Weights of a small mixture-of-experts language model, trained from scratch on English Wikipedia.
Size: 13 layers, width 320, vocabulary 16384.
Experts: 2 picks a token, a shared expert of 320 neurons.
Below are experts of layer 6 (counted from 0) of a mixture-of-experts language model. Rows are named router (the router's row for the expert), up (a neuron's input weights, with its number) and show model dimensions 80-159. Each number is 500 + 50 x the weight over its row's rms, rounded and kept within 0 to 999. Numbers have three digits each.
After each expert's rows: a language model's description of what the expert responds to. This comes from a sample of Wikipedia text that the model never trained on.

# expert 5
router:505477501386486559486626512425513490541521447482549484489591515493415550547483456418578522509502544513536521547502526463519527477464478484566541464463477539475596518592470514498487500427485483474475511505553456329464573527502502504516546521
up0:528469525519514522552491512517476538502549492465488493585590408505471506536469478525554464594425586523393515393433549469438486480506528391613492452507428484473584574596571537483427577546518526525558561556480478385484475472414517465478490445
up1:490500538556511468593555509555476488579506536483556502499518534505452506521468431493569514494464479512535439436454523442622548554578529504468563522519499518468501459502570481492423561470493559501476532542491471490437483601398480492498507517
up2:438474509490479541460679510451503558473566512540503459538576521505470482452488456436538481575437477546467523513548505450549566569542473618450570447445493604477526512531443568577420477513657528539477447492407500585498502450478490634443421478
up3:491572540508412557523609620498492516539582527545520424453451494513442498510474531469540418481509529549521439551573553528533444540510548435499491588534462513522440503510450522519462523488544512519446560560526459525481491529530379489559538483
up4:478513516401455575457542461551407496467497530593483479529513503552460469371533540442482577513475565480502422521380507437470517500496490538565536481442482430491526573446442482509509495447415571506554574506543512547535551481468485426525479453
up5:511548494552455555581447517449506587481507490550610552556538498515424452534526454494524347443516509499348494553480583488377492497560557519468558491478491516486489505520491496514531535485455534523481501423542437497486496555571527507493548478
up6:363432528473518486470513478457541474506420571528550496536523486471500438606508470370458439488578530578405476554502460479517441479472542514438523556487387488497486556535476490512551576454526526558513396491518441527468455481435571611484552505
up7:458426523551480502455518501478594484470455414556558434490507478555520451508489427542547600486496585584511448441500454619460484490578446476517457590460489499506473522514500430548486522480502546393543454537562469422447569498510516551530569470
up8:472428491454461486479489496496478458442501514437531487521450461510502440493392567533563410495434455546588463489472445511357553472474470564452557473490573611593516594568456572435485566494443524572473577572521524414493581529441554504460486489
up9:496478470486567492600525544437508481480450517440469536517487548504474556559461513638497489488552477515429476497511490408528458594548493549373529526513480486459513445560543392518608511496503531592526535472506540516440450568488487559535408449
up10:520534521544437410551521505461528512514499526616431479573595456502575494472487514506539520478461513449426511505471515518448464466482484510506498466510456546536481413566538397560573532443520511502520474526470378466474487486507486498450460474
up11:513432437520353514529483526482563466506420406434512498565461497548477463565485550466411528425518536492551472436534444553589543539472409586534485545444471501498566518440468478485546468464568471542566413448511502527415442452498461431493490367
up12:520415454584530415484545555473553499428534461548507467464487508576436638486576439495517495538420412512484504420549426451556459603423469454468521503511494510534497477474573549572543518445621548582505521491490592452552474568491567491491546459
up13:436372541524555530509505520461473531466445486496554509477514510433630460498515474487497561450537483499444462466495492499558511518420533494511524513433480496522608595506407454515653436519484496455503531525538501451511348479472546566497509485
up14:596560475430465388506506548545537525494547485471514339587468517460501536495483612476474508389470413506477618481615439488495532472501546477510503543452456542472643362526486491480571500588478485458545475541523551473551522502457559502588426582
up15:486497418562505426551515530459506405463514385627611546439471447565521460508528489536488408509495477586546521566546449579517518592601425531469526490468512445602460557512475508446446490482503500482511531499475430509478537458595429430572512450
up16:462518438502534458543484555406560435467511534411477400551574521591490482453442486509544439500473523497535588462435435466425555560451527477436519554485475615503567469509444484524430422524554512580486592522487510369619543516509526522470530561
up17:485541429471490632537558560467500541523475497513494442504472502394397416509470531419515449541484533600512535510388526435471530510471578471542593501476395513529525545479470451474469513447429483495489445567522459547540446479446501467475424507
up18:496393580544463599470431445594428486580522506527509545543554463642401521637494489539455473450480510494507599526575600452519518487528492524562469501471455484502439532437422426506437482524530530501468581504528495503500507553507497451444509427
Description: Linking prepositions. Prepositions joining a noun to its complement, mostly of, also from, for, between, since, as in Mayors of Liverpool, nominated for.

# expert 24
router:579550563528450444485534418489534505499554522496448486526537435392484522491576498498508613429487503536468545491528515550479551621441454565463573432459484490441460505537580471524496364502469450486549513504500506493457451397528468528542486515
up0:507555509521494470561484530424492464510497537509466494499455622445453469491471534475429440483429449437529584573416477460457522579596485388618571530446506491445519619536441426518480488452500455483497546459474498508487464559508553553456523482
up1:417432464529501555529539415437482559482500525438552524525545555445463458540506457468422544518454599477502526486537543505482451514487493467454531508527502516488482441479511541477489500474526503495510478492439482485519473451602452435489474529
up2:462484584459434507567441444544454502501500589517600451519463539454457486515501481491490489451455539558454526499577377678475443548548458554574521496487477415473406491476506451582518464481485533557524518531501497542507445493391495538555567555
up3:472606609451575497445423431519430524475513520440542496439538423547590483563480495396483607464576526494462431441507558476553592556531502374516515428501478502486463444532518579525555495586478453559570462560514532450545478495606442461445502479
up4:576413553453579463505513496517445425523487487524539407481527434471581486501608538521445478511490489589528535595473435522580546472502457513530515613443460574508477474503433563460517563528524391462536504521533456562516425455514498582517561484
up5:536435439520359436483546528554534488466553539500570540477512505505423477573479453539428496510506555525569512466484490531633579434455452446447520496356432485502427391518500487462579455545484438461522443488467537451605621462444465565509528515
up6:440459515429485506448463530527491473479596537514469521500493486485537458512517495609494554387459495483497511521553358424500517504512597467451493468518444516436478489562537468555510462450450483487465434538628540479468587527562522518482498598
up7:439544536546481519521487596441511424476444485477550554512504514513571480467502426569453462583511513433622442471561482501468378499524452561552481469544560432394470525457533482426518529506528544513501522465494493482504489574501494513580426446
up8:559521479505472547501531494549498579555447593493519485447466549512467539516551472448477609454460450450552555496512506567420531670539573444561542475433546498474415513480562476450544553501473509549490475537490512446487517474471499528529536462
up9:495431459436480447425487553461555547483529507536550474501485455478512461464419515401477424397503448482445518432458555464549569449511462586539488551491492493518522554562444457506559424505576479500498529579457532513476419491628505460473528442
up10:452505582384585476520554532523502486556568500600461525491504510479510491415591502516454439453559541508482528432428480490550475547522519464528557505448494509380457435542508462536513524493501470444536508480529443498544592418559472545503513496
up11:503637485506573383493470402487464569483529559531491485426637534535479506508433498451447571537510481505546503509556493483377491506584527434467458481565464585387518507562534422475523543493506530465490494528491552530471474477498483390475597512
up12:442571540467420437439556428543427551438470522547529515503445444500521509543556424465481427467502472533363540538504450470549401454516486483577480443531493536494548417564429557495469621483427593497527464510483464470512562483521467448473460488
up13:459470527526477499588545547459425505427538535511481375473496471484429471455487504467438482495484519515471577424525442550562484496429431506534553499467571511412470515503540558583412507491499516514565529569480559537612442474569444478496513489
up14:542396581504537506530420562522422575470511501528455572543541535501548554539495500397570461542471494474460530544508472462571513537575448498419571507450523490464556427528515538498508534461459479445498431541490444420437439438428475494607491532
up15:588455498422413514554577535457545518411524515521548501459571532537444511555440533496418513499468500533475524523460480443462468460509521511549467540483536458504554533491450593473455524478541483414457470532502450470487574495503477560462487465
up16:588541464525427604407495441563483530460474488451447384498496537477439419458502548548427479511533436577582551559543488505549454489500480513548473510412487522514547614552522409515445501551517449510569450473474472533458527530388449560542523514
up17:423554531394468512524431479507500398546484494554462564530439571457480514479497504441479389559452488494479475481486570412533541477588522502511533464491607434519435454467539508426568499525487501519528574495467478494546501547639471447494501464
up18:513440479511493483476513486470542481521515486532544432461556515466510537484510499461445544490471524512445512489545416554433491489411501515532476485600521506538540459495576442520517555523534552531490474554546484488560521464641555472519496467
Description: Table headers and cells. Header words and cell values in tables and infoboxes, such as Pos, Preceded, Total, %, Date, Coordinates:, and scores like 0–2.

# expert 17
router:450459494471455486573520497500574522551442467484517470486626514581499525497454468473479576474500458495537521500551555505546579469540455585495506476493539473402510484527445495443556479476494479557517591512452494597468537566476502565543539513
up0:444493429471553518568515571515472626475490502461529442408547526433524478521546520478432450566595440423524478463540498366459529443519585484556407467482529513524429458585455540539570522487532459514515423491521504501502454442554549505548457545
up1:639535438536503466455432498507511554462518509462514525515502479442450525516420503465506432437488457518429409432445545489519565518380492569531485468534491407483515538497437443483589461502500475514472478511552513519546558530509481485467483536
up2:445644556487506513465525549434501486488496438486517494388511580546503526506517520569468485419397584546415536556581544500502487557485508543451564479516507588473496486506555590534528448483491490491461538518434492514509448516506541603506510548
up3:453492534505548559523502486505584596455508543482522478550594517477588482523514532491444492523474473486599513516503537471565472527601482580574545565536555405509509461551488543525516476466528507489482566466482511575462500549510473543525475458
up4:577477495436499464472550588471468465562516543515484563567453430415442504484467557513482560546451541501504555472572526530449486494539484444562511496419565506461484456534524467534524473588548573488538500500519496536460552515502462347432562449
up5:524454470483475518473491525600538431599478481438534500557549545585562500406573518366589513466503521554556549458419532480496496532643535560441569408530554281437503587472492459410534400491471459464498480522622540408456454422520443477482550491
up6:509575486659490492538514574496520532539529494571523531471567518543508481475509493422530586459516377496517408413352498536512480399517508491374455488468407501528520463617463533501560554497549504453511425536502597484565464527440544491579509560
up7:459617482509447554506525487577564494432413478490456399467642481481466535482488437527431439327526500494491573564504419459453451508537489524552503493536502440499530465509505491474460483544542528680478528480425474530458525465474433508519453528
up8:521540515578573404505475517490551492492441486457561366482408511477484513527501564508507355460512519496535600496427425457504526485574508462454572496597487596569495480547522509514508507468473509566493463468455480509548518461497488438526513448
up9:521512514467530550559496464472482394464467534489509619476564533477429444618440481551539409445423484536442575563522429560526487495473396479513555479531486543493565518431504510489577540557493467436478522482431479652578565533426459463489476491
up10:465523518475524481489509502619507523471403506460462579537529486498460577508449522544398505589532598460446522505591404486511572478466457453470522510562484462448494490470569464496545519474490550459519395499423451448403481525525471512474511418
up11:539533519587527400562421517470503595519542558430561523517478531518479504494513527520542519547509482505575466523462569591500489467599565504636496530635494532507386507522576436516467437451499479443478532441477522581590462488560488528470565569
up12:514509452425409383513575468531526496584466478599532476516500621470396520555505576538499557521507544515562516435604567419467568467471505472553468590443425479568481450512487533444568450539387507488518515514529545479544441471482494484420454559
up13:525469483521452554430592559480564460535433452422529557491509513558432489437554535572545552487548374510516439556521506405482481503481416572668530482455521375498439493515480558469504414466489433463518532543595443484427480435578467501498486454
up14:447449536507461539512518512462510349497468467484526598518529506537481426456490528492432563470551477526533469484533623513433555484454545474488543462470504507568519481466466410515540427502623552432493556438525632568513518544490482549436443443
up15:454451491510524497471516420472518515558517513443537489556576556466511514475502460574406503531505581493414530438547564499581585537430414432472511468524541415503547491520599522436486513452574457460533559532490522472489438607466456528516446441
up16:449446516551534561493385513477606488496359383614471570560446464420479534514475406461470527497460476516555539554484469529464514456436481506475607559520474483532520534480427537486563465504501601462548508546519478507506527525475456476491445493
up17:504428555530436469586430482396538536511517432510440443533616544478476584500533503503457587558471449499472550538507591524497507514570376537488508533509507416476555491438539515451544565527573466604520480510493449566491452530553550453582548455
up18:458524523487498493552591445530557466469533481483442496466464452524552477471542505564499485501444510426493616515526499497444448492580453432457530447531561454503444567451576524527416574538482441484501559412580529424486514534570442493476565446
Description: Clause-opening conjunctions, prepositions. Subordinators and prepositions opening a time or circumstance clause, such as after, when, where, during, as, In 1942, often after that.

# expert 7
router:500468496407523557511436531571462515503475600557474481399532445490337508467464562493515426515433556502452551520384577503523403460616505465579456499548462520467505448490530488539556550400524459472441540491526441489423565473501506505593529518
up0:518512515540550431548567476538576480536471581519492495466514492460458559429564442535515497403434503525492492467528543531551379502517528511529575496542494333492449492553542520542527461475594514473483521492476507467431550499470537454478488551
up1:567495490570479528570493529539503458496469479404371467576479523503494582635497561511414505475621351500531568500512538541573573491470461477488553564475511515512450478509494572454493439418497458523545411506438509539539496514492550434497403509
up2:560561456504488543523543532378384559570485545462526440481448423538547460591457541565470416442518501550432420553511508466502560547480603463498468444448478522493610573492538495500568581480462580506502514458543471426486528468526520504513546482
up3:388461503488569551451575466521549455456447432419506451466460547477502503488465508420587414576413443459522409386486459451420463468508479586499502551565514511509528533474500455509408428558484513588437501531465576556395506527454532514466576421
up4:481540487533468497511515519441487506521469570522549567476458567514466432580534448463495475441526495540385572513533518525524484513570376550479532487533502575524567571530462534608443512443464469424477572500497463561570492524382557429441459505
up5:525536497470548469431590452512531446469451503526463516480488509449523390563346506475457415558469559538415499528416482547510533492404504576498455517516410545526522503524453475526623510501459510496498452490528559495515530458506469555503440527
up6:421520463528542484532525466487587445486414447477550570506415441514462538479544505483473449503516558505567507456495438490593611468480516530492349512492510399526504445549518580504469486509607556553491448585573506425556472545471552475486405467
up7:547442449547526554507415449461516469515529485629568487519523474496544458416459446483485493497429540448451495442592548533463447531422450571412465580543560559557614482467586403541498456535410546440521583513509478533360450429442518490444464446
up8:559489443572521507520425476602517579410455566587486492443439430499520486465540531367498503426581514378495410543451430461408474614510578421415563465494460530450526429545490620634576427509527442611528488535474516381497523469513487507521528430
up9:530597444530455503629517555520519537499515552452465434470576484534469456509454588483477451443548544559553475505508642530561492601493522467527569497511467484425432459480647482546426432450581439438513566455435383556485460555531559448492568520
up10:464528490430479413569505442492517504436422611532520501496413560478511422453562443573527513564549537502561499461448438583615476461453579559446477483526454615501436459522489454596481403503448507466519484513596534454479511515493453478452487567
up11:443474479505566602574479531573537508510510471395454506479494452517531514576448468524482442397499532493465503460449447557487491496550462566558518451530462411529487526580653501468543482583559509527503561453424414560471501549488463488405463561
up12:561540509525415594403519426539585420508489501501556500432496508547579484441482553457567476478588509550414590421467523414440511622513405549581531572455511489555553514589472471535473653538524475509481554522497405563487495528490439513485480573
up13:479529461518478419417476441470436525502519526515570468448579473467469538507500417470464496433571486585419510561487461527493482500410516587519557523552492489355489472538569517495602421417452535538530512483392524486554569450526421487537406479
up14:513514455460359614522493556563507542495514490561422453424544468513463476465493505464415482471464494555478501450436584555519504599588518557595590499494556436524456439452538552537572443450426476509479517480519469483541483435460537491449512537
up15:420415503549557477616488523538513521545515594452484525557524500519501497528465526478482548596509502559597570499490497454481462474561516401615549498514575531501473551441578628511514501468545520444473553456514540499501465592545537467482446519
up16:406513492449536515516435409463505471453536585543567556438479524469567367549464560416504507558549440577606521454600501526520532500495455450448502516486473486393506565552451516546433455436475512489534535525553478423601584615476461544489505495
up17:455496500493559470578496481448507516441417581467566512538508518473530550450440421386473567358541520460559516521426467589478452531513541509522465561488528479542535428549523545497527511479527492511513502534474510460525404459573505493388483472
up18:456527551434482525495405566532542498558519623460499553582560527493511429472378566476494598476492450428473468459499656423563513426409550590533472517441480453474451467459573587516433534460554474483491556537474480526556522513506506526489466498
Description: Place-introducing in, commas. The preposition in after born or located, and commas fused to word endings after place names, such as Xinyang, San Francisco.

# expert 23
router:444512447459448416512517477485439528556512454441493536447452555393509530523535528499390430571528515500558519511501566422447522453487491484531442569548519453502503545478498536517464537444551519371508445461525451590421543488551538396560515470
up0:519558389546532469534513507455519504446565595502589360562479510457610381511491540523511531571553433523452426569461461475474529423427449387443510538448554514430482528469539472389596444424478499509474442546493463552580474492528468418544495524
up1:499468542563527446491399454600490481452631523606498455504434541535559526506534573474467453499432541445550438437478457456571570497550457513430432605457442502536500505435513497449442468526519528492485357489539509529529480512530585565504535503
up2:425429470607578414512466500447434440478557492435487437492469499478427500443436489522496478481419481483422473437529403433560592566509522502542522504502516559481562455475608486487506532489531522422481554489615403439515489496513484470507492591
up3:505469585495463483478530582447546443546427445442518546494492580581579541491535415424401433431436430372532477517499424508502465487579546533478388522468466454475470521517533462497482461519465553543487566533623389563454433494487615487535456560
up4:396436467542538530514452501470442502513595486501542562505516497525565478421507535511388477420504494492569587556453493467443549460507516551588429530506475521462484544572463541461543582476475520568573471460546498413411468518499444473524572524
up5:553484505511509577489387575385430581435558547501424465385468535470465535537593506459521513471501442479361509528451516540398475540440558488438558543472444454501495501578485538554504500495515439549504486493537510490503536455554570448576534457
up6:526430582501439554459561515518482487469498413482418477506511401475426500534522511533521472509470541434533569498503525426580477440480526537511508548503548530531556517542499465530566475551500526496539486501539477535483558552506556514400416514
up7:534390542497424465471566512456464470485459550527464469535589484489458550461514520401437457550442472528472455514439550460455554436532559419545520454529518528461552456548445512510503453500578487520555415504562469450554566440505534440447523397
up8:511579456499412482454546483465497534519499521581425444449568482457570501489632499490552507472557509535554516486507551541438490540465445414463458590500564425503534464538460480483506492296507515501514429556451375485508521529526539523474494495
up9:411441455489541525490577543514529489473476419550534616431502535421479529538403456516412531396498470483429480424526357527511441604494572496432500545513501501455504458511588535460478630464556479565433497477400487559566458502436439535520536464
up10:496514481477558344565438441506545446575565503467455477536509480534530602549494496451491465520467507501504482497408549443527469491501470519629467526557478404454455466488549569466502546546523529483519518493533405633409384428511493415552571533
up11:490492571436451445446443555622501360494482445487561505418537486533532563501506500536428575529507480475487491511520479543525506556493529395368459515526508442569460485490457488473533493501509502461511503507529424499534601481505396544424539443
up12:536487461576526569530512522475501446571469463563422518485535519573529559529540513526477446630509462510528487466589403448517514515564445469446589607536564526468514549473505493524572482475539532449474405512520443475479533579539477558409516434
up13:555468523452413509499434511555493418513576506546578498470456447471492526479501516519490609493488524579479430437515522515544501539596534436390478507548556563543492586434467464564428470524542559447532517446451461585555499528504486517448509470
up14:484485509488466540534456533495428544405447500492576541443496552486547545571502588447549546525494523472474438429463428517362568500424576443520583499516540510518473473552542548475535456520507534471562541483430417476531610500481451487600484516
up15:426519506517484583493542504454455535421544549519573451491488638453351502525512484463587451469447525578515401507490437477434490469484484476501466533476450504531553446523468455577482534517548449471588405468484477540473551574423519503423465446
up16:480531501586580479555520566534538418576480439466549366496532500455453521538505435559539483533439492542511573496348471505545486642432497477482536578533419474549522526450456536456495540611565522541413559502508517474453526532413642524515510458
up17:480448461495437519476488439472406493505538538522502576417389535533505453517523569486505400447446506499494563492437485441502466439523539471502488448455542520486511477496480472425482504507627491401533463513516542414470508507516407531467455554
up18:423412522527457533466462539531512612376532477386405453514502532480526499512487489551561547450432495394535607481462506561472496490562450442560497533503480465442536503544506535592420561555564547480526466471527549486487478499578521488461493510
Description: Place and nationality adjectives. Geographic and national words in proper names and dates, such as New, South, North, British, American, European, and century years like 17th.

# expert 25
router:495489572435544486423515544506573541500434508503535500490525486485583459633436534428503529512553533503443434383490605475591478438484452533474519535537475518536452492528566476536452411516355551504501515543539562452483479501593495478471500472
up0:488491454513494506505543545489479542543429493484525493485562508468444560490517593538473413535489456518594578474551497603512555566553483542530422471485519407589507490464472501427463478543476478505526535583475486604488464494511473428470363554
up1:481562472475463548571481544549559463503483602523443491536498543403406544509490503518469525548476533533407431572504411484491450490424502533577544449459446598595607595513461509502553465492505495479571495459583440450473554465444441516552474540
up2:504457504584475430535492482471482447525516571596455509543436435507379524436429535530464433521504523549508441553560561519558495441498507418541486456488435543575441440429505581487486580606546487555548489479486456496471505561477412488430420456
up3:436524537463490475469525442474488469571387526435456490585415533451565476584502452406545446485477540516478538512451550468464556536501420489553473544423499563415590491474415594585575480458400533501519486560523565531532546442432427529491486479
up4:513572531513502468474459557530559388490469542511468490478454504563435454526450577424507482581537475600533466512481582425506519423490483543482502466522486429544529568471453477457468486440558490474519488517492518521536543585521501424577503436
up5:533520593545570558518513553467488465498440578423581535546492473530501539589554504409511466458457396447414570543423495436524475467506493508502560447518531577536456510585525516544477386426586453532591575503512492361474467475426500546532443566
up6:546475542478586518402485536499480474473471481569472474506486491478573487504517454546434455513470479517542524542522561510515539531458547474426520408539492446585472571452520537479499479466540456463593404537547583492556467510492589448443432456
up7:439512559517496513516489472525555544419368589504460518471460483506528549505425479516522578496506488528444456489463543573569458428483504473506545433481462451469532540493378486539549438505521527509457432475535543409577462518479467517509359519
up8:423481558539486457502401484561519496611477511573490520459532509527438455519380532515555484482478499460512553460438506507422534552529511466490507496483537522596445506421636505539470477521488501549464526526575427532481479534494613533509479405
up9:426464481531522511414510503553603529535461494419521476533462474504414529487473436453457564544511416565561393535543523525540499470504555510547471545580517402454534516505517574493458521567485510455576473486521519471526530524519551651526571418
up10:467467535591450519504532588528499399571452499399570556511587449468410515480457477469547449497470489465582507448589461435447454466561478516420504397483511417510493470479588482511457515531563567515527515491497477573572481529578505472475569493
up11:449493460471579473532526522507533496514517469580552418521555555506455536557430409479447496446577537461561473489593448444476477509480483427475497485539523594518528501540474471517514525572566537450481508509442414461436500563519551591495568498
up12:592411565533463464592439516461472448588539531537525444544563546535596483559437532481510539497508485527394534507568408581486565550399460511422519525563462487511529474540519528500452543484505510474480434478536466422554498512559485531500460522
up13:456504535471447548500482523468467478446533509496461479447465559556549508470569473565437375395503535404560533534532425503553522496530579511563535474587541495472631618453487548509517472504450476558549478570535454443553571433459548366405532453
up14:454494529477442491510497518527494586412540571490512487521521547502457506458475508597496492527538416434524519520610519435520540452480528551453456490537500556488495457605491548494436495535548428587565470453499561523481422487543446544603517507
up15:459560517456405481541470552463521460465532487493502492561487491550502593534558552615500429530471498444446518475492548485570481488445445653458512486456447541460492532441440526519519486481443461412441501533520619470585495471501510457463495581
up16:425521448452541527565405588521453579508489508486501607464496506535450598493524529411520526564484516445454503460493412476499527538517505507477463457572509439446465558484544517472524576574592531460579532501460527529523494537543650488513458476
up17:433548528466436517571445522545537518459530479510481446505492472506512515511433428484432565455544491575445504477513476524475519488500466534432556426499465398481538465516508467486562621550521462580506502593464461598538564511465488545486484454
up18:557437419478492569565482475513585535504480509464539487536487436514497531545508478452465578477524512544480415522437514511489471443517526451585458551516548422484555541528564513532522501414420533488532574453441374544568432509374455530550502534
Description: Numbers. Standalone digits and small numbers in tables, dates, coordinates, ISBNs and codes, such as 1 September, RA 6, 978.

# expert 16
router:435458483401547453518464533372510510499543477513530557525496503496513493595489508552386418551525476492420524506518497481440498458590471554400526477554485469484500559435435527419582432417590502435479520447476551419498441471584619497494477448
up0:451563467484453476504597544468544500504462443598502526447517488549497521575548500470429480646434487454472532540409472575474498494523532502562464540433481461474497602550480509494536432532524480511513554500539468466677490456495538505456599427
up1:487452435391478429562450509481540471493511506502479454526454546514524532477547521489496376447542491545497568504483488494561536514507476411398541486463500501363449602464408565573552515527500624460547479490537547493613496527483566635554414578
up2:469507465598513509418437502412618451442490515420593512563547531545520444516451449472474504367422497500480502513527442532513454528427412503479536500562458529445446502410482536497583507514548500463495467492505507432491505470415558425512548500
up3:511502475635598471573556467498455480536535432555489548452587464453541502434497496466591466566424493481455522507510419475405463477517533530408500458576406442423472519554456395457540442426600482482491453548625478528485494562554470605498533556
up4:491502522430559456577516415517494455519440553437504480399545499550468548417514589482493429419531568539439400487507466558412505503513512509496394513441473499594451544550490532513478576509578453491563565587454552618505457451539551544514464549
up5:485506471509483473452504484509465570425513493547590446396451498590533529525502458439405580470511506613467538473517549488536507526507447543463425314394510527490505518518505584545471535397519508441569572557499504511396525493498477466493425495
up6:379485513444553499484487442489412371502523471542454430506473530567401538534581425422470499518492454553418630455494463483559529556495538511559519456509522398607417497529481472492509512558433514427546541514507478528532478449542602475486504469
up7:438459485533493467527478531428585505458414507453577609539457459476578463539528463503370539456422474580479516460480517428570489436559470562490653470520575481404493532467409477484505428464455541475456454474484537527482470523594534527538511513
up8:537434549553525486552538483519462465517511451533392544514558516519509486528560521427484526573535532533443451443458449442624472386509570448458541529580453500519557491478476499491496477480581485488499485522446519452517469663538582525555493583
up9:537517484411470518457457533504381456486470506514517526475485486521487536462558526517413483551551492518501460544469475431408542559403381534512473439543512489527521527480512568482496511539431507663438502476500606546494473451476544535411495443
up10:555426498535533499486508538494493507544567594571491475430623600441374443491527551456546615605446531459537490439472554541490500562449512570465464492526427495477585449420503518523506487516533484477482534566566580543491426504499486501526507568
up11:402506588513566524486493516462470559561521601478528544488440496438487432513434457607481444564484498561396421488521528429499522404515564548498493502501504429506587471522483523482533463494474429579486476539608542477534478497468449538486437465
up12:476478505505443525538483493586497485457582483494534525500546460480519592491513571464481515529503548537464449463465383479530604441485526502481517492432527508528556604452515419527457433441504549494545467569562521570602435478526480522389504444
up13:505538522519556473484536429487546418492477487469499474482526519551479571508520535498465527505523577577438567569551486504636497481474550451478523444490556509492472451556510538459412546555487433480499583504517485487489540561490466602488481487
up14:415456497514564468531416614389471486542504416597563471541459488538515516529565568449503439386528501434475466430575461504434443570445566484533477590478500508523421434489440498430434527493474490551529522479511407458515534469512389389451355537
up15:514434440413519484574496488513525500587448522521470472508458506469493452491466554596514500422483510495512455454480438499489400472523497483530541468480497497497457401332570500499490455458464551457481522554459412396463514448571549462488540513
up16:513498553429509462535533422552564589517416488519470520523519495566464494473446555471471584500518453493551481492518484533459672410425591375454487408484437525427365640514553502522532566434485488468471484497464500471452567481516489592560527494
up17:542479417485392483516495451490561499448543493573593525495550536509507469548504566461462636440544494502505470529466476455448401570492511569481515525492537438481534527491549429541456481533575554553544615490541463433532500513601453523517528572
up18:481485589540443508426562455466513489490482481479509494482482537460523491470498536483458575486466491494534486487384545410418520467530503445471512432554590602514467493451437495395491550484449494473423473485542537486534533489479592457471499529
Description: Place and personal names. Place names and endings of proper names, such as London, Carolina, Washington, -ford, -wood, Bowen, Hapoel.

# expert 12
router:453521494472530485457502518474402497446527493408507437523517522471532477524481556603406419523426525499430623580507415462439474424447483522581507568470563577435529531464411472464563565496589524481527396464562510503615459541514527509513445461
up12:489520499490450491368503496412451478437511585470542438485568566505455520544507506539528522490483470572501566505496481537518523540450517500538532572418506527535535437465437568514578465514494363596546423488513512550557504501525574537503527469
up13:414511505528584536503512413420535449437468516492462487489646561564385444393531580436479531377506490539502598526557387558480482472478505527521503459501540536483500583512538532563502493443471600495492584535493568442624479539486399553491513537
up14:499497465426538585483486574519434566525404553523466529605528511521584503537596527433523562558518474470491457564428560534519489504465447483574499513472444549470526506560473483421545426383510511489445534409448541419558577486438478510607556474
up15:464448548558518490495590457523399514581502483363484542412434508553536399553480414479448540472588491554460399550392504515409436473518558468492490470537484555563513531551515599540492500520558537511552547529484559470566492551512493496436485419
up16:549587445575413473451494496524571518587487482564481524446433471473428576445571547480503508512426466545422500571471468503497489563505502535515509559484461465512500468480462435505664564514514509553515512489487530480564458562517478533478587468
up17:498452495500520538534492475555484509525497532544469469460489566567480469488515566477467484492541442506416601403506458456505491445502504470498505470544486580488513477580542478555458490479523568502564546509586582470525486528480534470388459465
up18:440574488552546527568537489494532459512521424511449482445529503590499507537435508505479453513429500474474506470510490495560451524422462540561580448516473537506480580506527539488524483491579461505551548431490592478526534534414502598518404549
up19:476477460495524496591517444516497394490512587444541498517571541442469535635489535528509554412449524418495594476477421543392517508408460474583485482550542487487489601498558509531545490497478509503538484522527420495489413467505568593568506439
up20:544433375509408456467545525517520553425472474500485543521495509531589430445479571543502527470463468462485575510436487399420476426456491452503487584451487506488628590462511533566476492468493515494561429436514489595450419539487551534502544531
up21:549567537495528427468498515498596591499466445551489445563502508471551584465492533478439533430545484594464547493476567559622595510512477449474510444567588508451465403439555517498486396546421518469496564496478510455452473516466528533490503455
up22:525429507491441421548525514509518538573416501456542470490475587558469560524488569486551507513459564432521457493471508522438470520521457479538479523445518428582494555466516541447512445463536504532552457545569481518518477369575575362452513492
up23:531476513492501413576501563520417549502510506512507555534453522509598615525405556519482403610492621478392482486470434497513420490485493528588451479447553582513580429483524569519569480441470502596523530475532479611495504519490577418446557555
up24:444488539537501524474504433521448460491489394427427461610555537497523486450620464495450556462527522476488584515492566458521437452490581507549519479499534528531566631544532508503468493582573581417455520478501534435476415469445490544528520570
up25:460564457468516473488466482481530528432455544523495544456564522461451571491581504536578575544459408373411529503540544413527454488549514385429556520479449548453524427349512549525446608419552382431493495471559429457538481493449487421448513494
up26:466592382441529481487501453447546525492591583565442410532530518423479498385566514453539408453390459589468441558569513510470498509507573582505558482503531475416486505420485503435519473450583474480488519593417545480517503526563577553593490519
up27:431495620480410509540407475483427463492509501485395437456461454531519575548590532530437469484468487425491562544448569493459437462499521455544451509511542486465478567530554520552528543494566457432490435642538471514545512385414473508497513463
up28:552447478540544574514361512384495524458547449441491598455600497550541504440527562442413559522444535499497541544439578493573534475505467545494542483507467509562548546571543514528486562447520530524466437565523433534500431492473570553388536577
up29:573573522558504513571574494483560431554548433544476416405493450497467485560521510532512407497452408499483524535561553528535486510445531498549532539506520454395445530506542519532401581487442512549509565546551553453572485474435392553496518525
up30:482376525445560537532462449547516527482619530512486474454532498563474547437485494477497465520541465604535495389506479462449534576488486404502571521439485524527460435451493492459479532547443489514474560533507518534502568443560481522497548481
Description: Name-final suffixes. Final pieces of personal and place names, such as -ford, -ville, -berg, -ić, -ova, -ini, -ura, Manuel-a.